Below are experts of layer 7 (counted from 0) of a mixture-of-experts language model. Rows are named router (the router's row for the expert) and show model dimensions 0-127. Each number is 128 + 24 x the weight over its row's rms, rounded and kept within 0 to 255.
After each expert's rows: a language model's description of what the expert responds to. This comes from a sample of Wikipedia text that the model never trained on.

# expert 29
router [104 155 108 123 144 136 125 155 109 134 140 109 116 119 146  99 109 143 105 112 118 138 170  99 121 117 102 158 103 144 133 135 154 139 128  94 104 148 115 105 152 143 122 137 137  69 176 121 132 115 131 116 109 121 147 164 158 135 138 121 157 148 184 152 157 132  84 119 116 144 153 151  78 158 123 120 167 127 129 114 116 171 145 135 159 111 152 145 132  77 141 112 105 130 118  80 165 118 161  98 119 134 116 134 146 108  95 159 140 118 103 125 107 140  95 167 181  89 152 173 185 114 148 102 130 150 142 128]
It responds to: Locative preposition in. The preposition in and other place prepositions (throughout, across, near, within) introducing locations, times or leagues, as in "lies in the".

# expert 17
router [ 87 123 118  99 136 125 136 123 151 144 162 129 125 140 106 116  92 110 137 190 126 163 161 155 102 122 101 143 168 136 137 149 106 135 129 150 148 143 128 121 186  96  95 102  91 145  55 142 113 107 105 125  92 142  86 141 132  94 172 139 141 104 143 134 123 124 147 136 151  92 115 126 107 168 117  67 161 155 117 145 113 140 164 124 142  82 157 138 129 153 138 141 101 163 153  88 121 135  99 111 102 100 110 149  91 169 122 153 124 124 169 117 110 128 131 124 133 111 136 106 136 138 129 117 131 117 137 102]
It responds to: Word-initial verb fragments. First pieces of words split into fragments, often verbs or nouns mid-sentence, such as pre(miered), dr(iven), tri(ed), sk(ip), emb(lematic).

# expert 38
router [117 123  94 136 169 134 118 151 126 139 137 126 118 154 145  88 131 143 113 150 137 107 126 130  82 139  99 128 104  99 177 163  95 146  89 136 143 128 165 181 107 130 121 157 153 190 163 108 168 108 123 126  94 125 113 105 109  81 108 134  97  59 101 158 125 136 120  91 122 139 133 127 130 102 117 147 128 133  94 136 130 143 153 143  92 131 136 128 108 132 139 142 173 155 112 149 163 128 139 122 167 127 123 128 155 134 141 158 138 110 119 138 121 126 134 110  74  60 141 113 124 147 112 156  96 114 166 136]
It responds to: Title-case song words. Short words inside title-case song, album and episode titles, such as Is, You, And, There, That.

# expert 36
router [145 124 111 121 131 118 132 155 118 135 154  91 107 148 189 139 117 118 171 143 153 123 189  90 149 136 137 131 143 131 116 107 130 137  87 107 127 136 166 140  79 135 143 130 134 135 174 141 138 102 148 131 110 113 159 163 168  91 103 146 119  70 169 120 159 124 128 105 176 144 124 159 118  87 139 126 149 150 152 146 147  89  85 129  79 154 133 118 140 123 111 111 119 144 150  88 120 108 131 151 120 116 118  83 126 123 124 112 102 124 111 171 128 105 151 106 132 154 145 162 135 175 123 134 118 114 172 108]
It responds to: Role and naming words. The word as after known, served or appointment, plus became, called, named, including, like, which introduce a role, name or example.

# expert 60
router [153 135 119 128 147 190 164  90 117 125 126 100 113 106 162 159 134 135 130 129 130 121 155  76 120 127 135 118 127 135 126 154 116 139 135 163 111 129 129 127 135 134 136 129 172 120 131 132 107  93 156  80 136 122 136 128 110 101 114  92 188 124 136  59 127 122  95 132 116 113 107 134 168 131 129 124 107 139 126 144 147  88 114 120 103 157 156  98 166 124 139  71 136 130 126 131 142 105 102 114 137 151 154  58 135 160 153  95 149 116  96 135 130 139 130 136 161  95 175 130 101 129 136 183 161 105 125  99]
It responds to: Infobox colons and quantifiers. Colons after infobox field labels like Country:, Branch:, Party:, plus of after group or number, and quantity words like several, few, many.

# expert 27
router [120 101  90 135 101 128 146 154 135 101  92 125 147 150 117  89 123 160 141 154 100 107 115 100 139 114 168 102 123 136  72 120 151 112 150  99  94 116 114 152 127 127 106 129 116 100 118 132 102 109 148 178 102 146 154 127 131 156  88 137  95 159  83 132 142 140 134 130 135 136 110 113  90 133 100 123 137 110 112 109 164 115 142 148 157 119 130  93 166 157  93 107  91 131 142 152 135 178 149 174 121 132 117 112 135  96 111 143 152  93  86 179 103 151 122 106 108 147 134  98 145 139 105 146 154  72 137 158]
It responds to: Name-final words and endings. Final words or plural endings of team, school and place names, such as Cowboys, Bulldogs, High School, Old Town, Hill, Park.

# expert 35
router [ 70 107 138 158 113 147 166 119 150 158  99 121 127 133  95 128  99 107 146 111 165 109 163 102 103 109 117 101 128 129 148 139 137 114 110  76 130 108  94 182 134 129 120 123 119 146 116 164 101 129 123 158 121 152 159  89 123 132 111 121 109 133 127 156  94 110 133 128 111 123 129 120 108 144 143 134 118 162 151 105 116 141 158 133 165 107  82 162 127 170 156 131 122 133 107 135 141 201 105 129 164 107  93 138 100 124 190 137 139 136 134 114 125 100 125  92  90 140 127 173 123  74 154 149 141 127 150 141]
It responds to: Name and word endings. Final or middle pieces of names and words, often in sports rosters and tables, like four-te-enth, D-iana, Abdull-ay-ev, Mil-pitas.

# expert 55
router [138 134 149 137 144 126 115  90 100 188 137 150 103 119 128 163 150 126  95 156 151 113 104 149 156  87 125 135 149 111  95 146 154 125 153 162 157 128 115 105 126 115  96 154 120 139  97 114 170 111 156 158 133 152 110 100 136 104 127 132 112 117 123 147 146 140 100 128  78 172 159 132 103 167 112 113  89 116 115 146 124 152  91 149 115 159 144 107 132 126 138 118  94 136 174 111 154 146 106 138 153 151 142 132  79 160 103 161  73 156 140 120 158 128 130 130 118 180 128 145 112 129  85 119 139 158 104  81]
It responds to: R and consonant clusters. Word-initial R or r and clusters like Br, Bl, Gr, Tr, Pr, Gl, as in Runners-up, raid, Grayson.

# expert 62
router [140 151 137 121  99 116 137 148 141 126 119 147 116 116  89 141 156 177 156 136  99 142 113 158 149 132 205  97 156 123 136 153 138  89 104 119  77  90 143 129 113  97 141 132 130  96 108 108 118  98 117 120  80 120 163 138 110 116 117 165  86 137 174 126  92 106 153 129 121 103 116  96 127  93  97 101 165 128 115 155 116 126  88  92 119  99 119 125 183 150 129  79 111 141 154 147 125 138 153 158 123 102 150 139 120  99 143 123 147 125 113 168 142 137 114 159 116 126 115 156 154 118 107 144  99 100 111 141]
It responds to: Surname endings. Surnames and surname-final pieces after first names, such as Smith, Johnson, -son, -ović, -er, plus if in specifically.

# expert 18
router [160 153 151 151 166 117 113 125 122 141  90 156 138 110 103 153 137 132 143  93 109 182 141 160  44  89  88 160 130 171 107 129 125 135 134 127 137 125 125 146  96 172 120  83 103 109 107  89 112 122 127 139 139 126 107 149 116 169 121 148 109 116 116 141 144  95 127 186  95 120 114 107 119 104 125 180 121 125 115 113 167 134 154 160 124 145 158 158 137 104 122 144 104 137 124 117 147 123 116  98 107 107 180 147 136 152 140  97 132  95 134 123 153 126  99 147 174  89 137 118 133 124 131 125 119 138  91 126]
It responds to: Mid-word letter pieces. Single letters and short fragments inside longer words or names, such as p in hemisphere, e in Pope and Borneo, is in Saint-Denis.

# expert 37
router [128 134 135 144 113 118 104 144 181 144 114 136 164 120 115 121 109 145 146 147 173 108 104 147 155 125 120  73  96 170 124 136 127  86 123 129  92 156  96 142 120 104 122 161  49 111 105 138 100 101 124 166 121 153 149 112 136 114 156 120 117 142 109 115 120 130 114 139 101  72 122 105 153 171 106  91 110 105 144 147 136  78  97 115 142 103 123 106 167 153  69 123  87 102 110 125 151 113 130 105 128 148 117 154 117  82 136 124 163 126 162 137 104 154 146 144 135 115 132 119 117 153 141 132 160 121 113 131]
It responds to: Colours, objects, -ick endings. Colour and everyday nouns like red, green, light, box, Rock, and word pieces such as -ick, -ock, -ugg (nickname, slugging).

# expert 7
router [140 179 115 137 130 140  93 144 134 144 131 124 124 148 131 132 119 127 157  95 134 149 112  98 132 148  96 146  82 127 175 162  97 155 124 118 156 131 167  96 123 131  98 156 153 138 154 154 131 139 125 124 117 134 113 135 175 178 141 144 146 149  90 131 113 129 128  89 108 111 139 141 133 105 141  91 120 109 114 139 104  99 160 171 103  98 132 114 161 146 147  94 112 107 128  92 121 156 176 139 126  91 152  79 106 117  95 163 184 120 132 107 107  99 115 152 110 133 164 118 163 154 134 161 106 158  88 142]
It responds to: Infinitive to, verb links. The word to after verbs (helped to, prepare to, entrusts her to), plus would, not, began, joined, making.

# expert 40
router [127 137 156 134 128 125  76  98  77 118 129 130 154  99 100 149 113  98 110 132 101 140 147 104 120 130 119 152 159 100 167 133  91 155 167 137 101 111 100 109 129 159 128 157 117 164 100 140 103 131 179 125 147 119 102  81 140 106 138  62 143 123  99 153  95 147 138 125 120  92  96 135 134 103 168 101 116 120 151 137 150 147 148 164 141 128 121 117  74 113 134 131 157 125 151 145 161 137 122 131 102 130  83 121 104 155 156 162 124 124 129 101 129 139 138 105  96 175 121 147 171 178 132 141 115 120 143 117]
It responds to: Prefixes and table pipes. Word-start prefixes split from the rest, such as re-, un-, inter-, After, For, plus pipes and semicolons in score tables.

# expert 19
router [130 126 100 173 122 145 128 125 129 123 101 135 121 114 119 132 116 132 121 114 193 114 129 133 133 109 120 106 135 146 134  95 111 160  88 143 141 122 168 136 150  85 124 138 167 159 115  73 126 159 103 137 135 109 108 110 110 105 126  58 116 109 131 133 165  97 104 125 138 132 113 144 100 143 141 167 156 128 131 101 119 104 141  74 123  95 142  95 170 177 124 167 104 121 147 135 112 123 124 183 149 141 108 150 164 144 128 201 128 126 163 135 142 123 107 170 132 123 116 122 109 157 115 102 133 109 165 129]
It responds to: Th, Seb, B pieces. Name-initial pieces like Seb in Sebastian and Nebraska, Th, B, eb, ib, plus table pipes and empty cells in sports and election tables.

# expert 15
router [135 104 153 182 132 111 140 136 146 105 129 136 137  81 135 131 115 108 148 103 162 143 106 155 160 105 126 183 117 179 132 137 159 118 107 133 114 134 118 163 152 138 128 112  94 147 134 136 144 111 133 178  94  89 119 130 164 103 160 124 153 118 143 160 107  93 133 127 132 131  96 129 130  88 154 133  99 159 136 139 152  90 112  95 146 153 138 118 113 142 117 105 112 126 115  88 157 106 110 115 148 102 142 177 156 156  66 148 183 142 145 155 114  85 146 136 114  96 102 123 137 147 117 127 168 151 109 124]
It responds to: Past participle endings. Past participle suffixes and verb stems after was/were/been, such as ed in adorned, linked, stationed, reduced, hired.

# expert 20
router [119 144 104 116  93 109 123  87 120 145 113 140 115 119 131 124 123 132 111 133 114 122  96 153 128  87 164 109 112 191 138 130 117 126  94 135 156  94 150 132  81 133 149  90 138  74 116  97 122 139 148 188 155 151 128 148 129 126 137 102 102 125 127 162 158 144 148 158 150 129 107 125 114 155 124 132 152 141 137 135 100 121 121 134 137 115 134 167 164 134 141 123 103 108 116 151 131 159 197 148 146 129 141 107 186 120 111 102 141 107 159 171 136 155 116 134 134 131 127 128 132 156 190 154  75  85  98 131]
It responds to: Mid-word name pieces. Inner word fragments in names, taxa and labels, such as ert in Vertigo, ius in Julius, and genus names after Species lines.

# expert 11
router [110 106 129 140 134 158  88  91  94 143 140  87 104 120 123 126 132 148 129 106 157 180 146 106 104 173 127 155  68 131 145 145 158 161 156 167  99 111 125 104 135 105 130 160 112 140 173 120 155 107 125 127 107 106 130 157 184 112 157  66 129 111 129 142 162 105 117  96 147 112 117 148  71 130 132 159 120 124 123 110  93 153 117 113 116 146 136 139 110 154 116 137 120 134 117  85 117 172 123 163 144 163 127 129 118 103 117 149 116 184 162 111 119 133 141  95 107 136 150  87 105 120 130 134 114 136 134 124]
It responds to: Agent and instrument prepositions. Prepositions after passive verbs or objects, especially by, with, against, using, via, plus word-initial s in sings, says.

# expert 57
router [110 108 121  89 168 162  82 113 138 111 119 120  81 104 147 128 155 137 111 114 177 162 141 131 105 124  93 117 107 153 130 123  98 112 105 120 135 120 132 145 119 153 148 129 175 113 133 132 154 145 127 136  93 141 176 150 137 117 132 104 163 125 157 156 140 142 101  81  76 126 132 109 123 151 133 101 144 127 122 147 139 156 130 140 169  95 130  94  88 138 103  87  83 160 171 145 121 139 150 158 110 133 138 101 129 128 115 124 142 113  95 159 112 178 140 127 145 105 171 147 173  73 146 150 126 130 143 134]
It responds to: Prepositions in names and phrases. Prepositions, chiefly "of", also in, from, between, inside titles and noun phrases, e.g. Doctor of Philosophy, Battle of, Coach of the Year.

# expert 5
router [168 122 159 114  90 120 141 118 117 119  98 110 134 109 149 123 123 117 117 115 128 139 140 156 142 100 140 105 119 151 139 135 145 138 117  95 120 135 108  80 127  98 112 145  88 129  74 172  86 161 156 122  95 132  88 145 135 125 118 150 173 158 144 162 121 147  98 147 141 100 116 116 151 149 127  84 113 101 142 148 166 100 107 114 130 143 137  65 103  91 115 136 183 129 124  95 134 120  76 105 132 158 112 144 100  97 114 108 123  69 114 105 120 146 131 139  76  95 144 127 117 143 134 127 100 125 141 159]
It responds to: Compound modifier hyphens. Hyphens after adjective or prefix words in compound modifiers, and those first words themselves, as in high-speed, self-made, short, mid.

# expert 34
router [139 159 123 157 113 142 163 135  99 151  90 141 104 130  92  93  91 163 146 144  93 105  93 139 144 130 157 104  99 168 130  95 191 107 117 114 106  82 137 166 120 135 105 158 129  66 152 105 120 119 116 141 104 133 125 146 100 146  93 181 122 132  97 103 139  98 143 130 105 133 117 134 100 119 125 127 102 129 116 149  86 117 141  97 134 114  75 108 151 145 157 150 152 141 138 131  89 129 146 140 137 111 179 108 126  77 102 109 143 162 139 139 147 125 128  97 116  93 137 103 155 117 124 129 122 129 113 105]
It responds to: Asian and Arabic name endings. Final vowel pieces of Japanese, Arabic and other non-English names and places, such as Omiya, Hitachi, Honolulu, Sheikh, Muhammad.

# expert 13
router [142 128 116 129 108 100 126 132 109 136  96 148 132 139 104  83 125 145 132 134 123 138 110 129 121 124 158  93 152 176 102 122 143  72  94  59 111  88 149 171 106 171 138 117 155 107 142 118  89  70 114 177 101 145 120 168 142 117  89 119 111 153 112 134 123 115 172 133 102 107 120 111 133 117 126 105 109 115 131 137 138 122 152 128 161 102 133 182 129 159 125 109  84 116 125 143 136 135 119 119 109 110 133 100 136 122 120 137 157 134  63 186 125 125 128  94 121 127 108 104  96 135 143 115 146 169 138 135]
It responds to: Romance surname endings. Word-final pieces of Italian, Spanish, French and Romanian names and words, such as -ier, -ez, -ello, -ión, -ardo.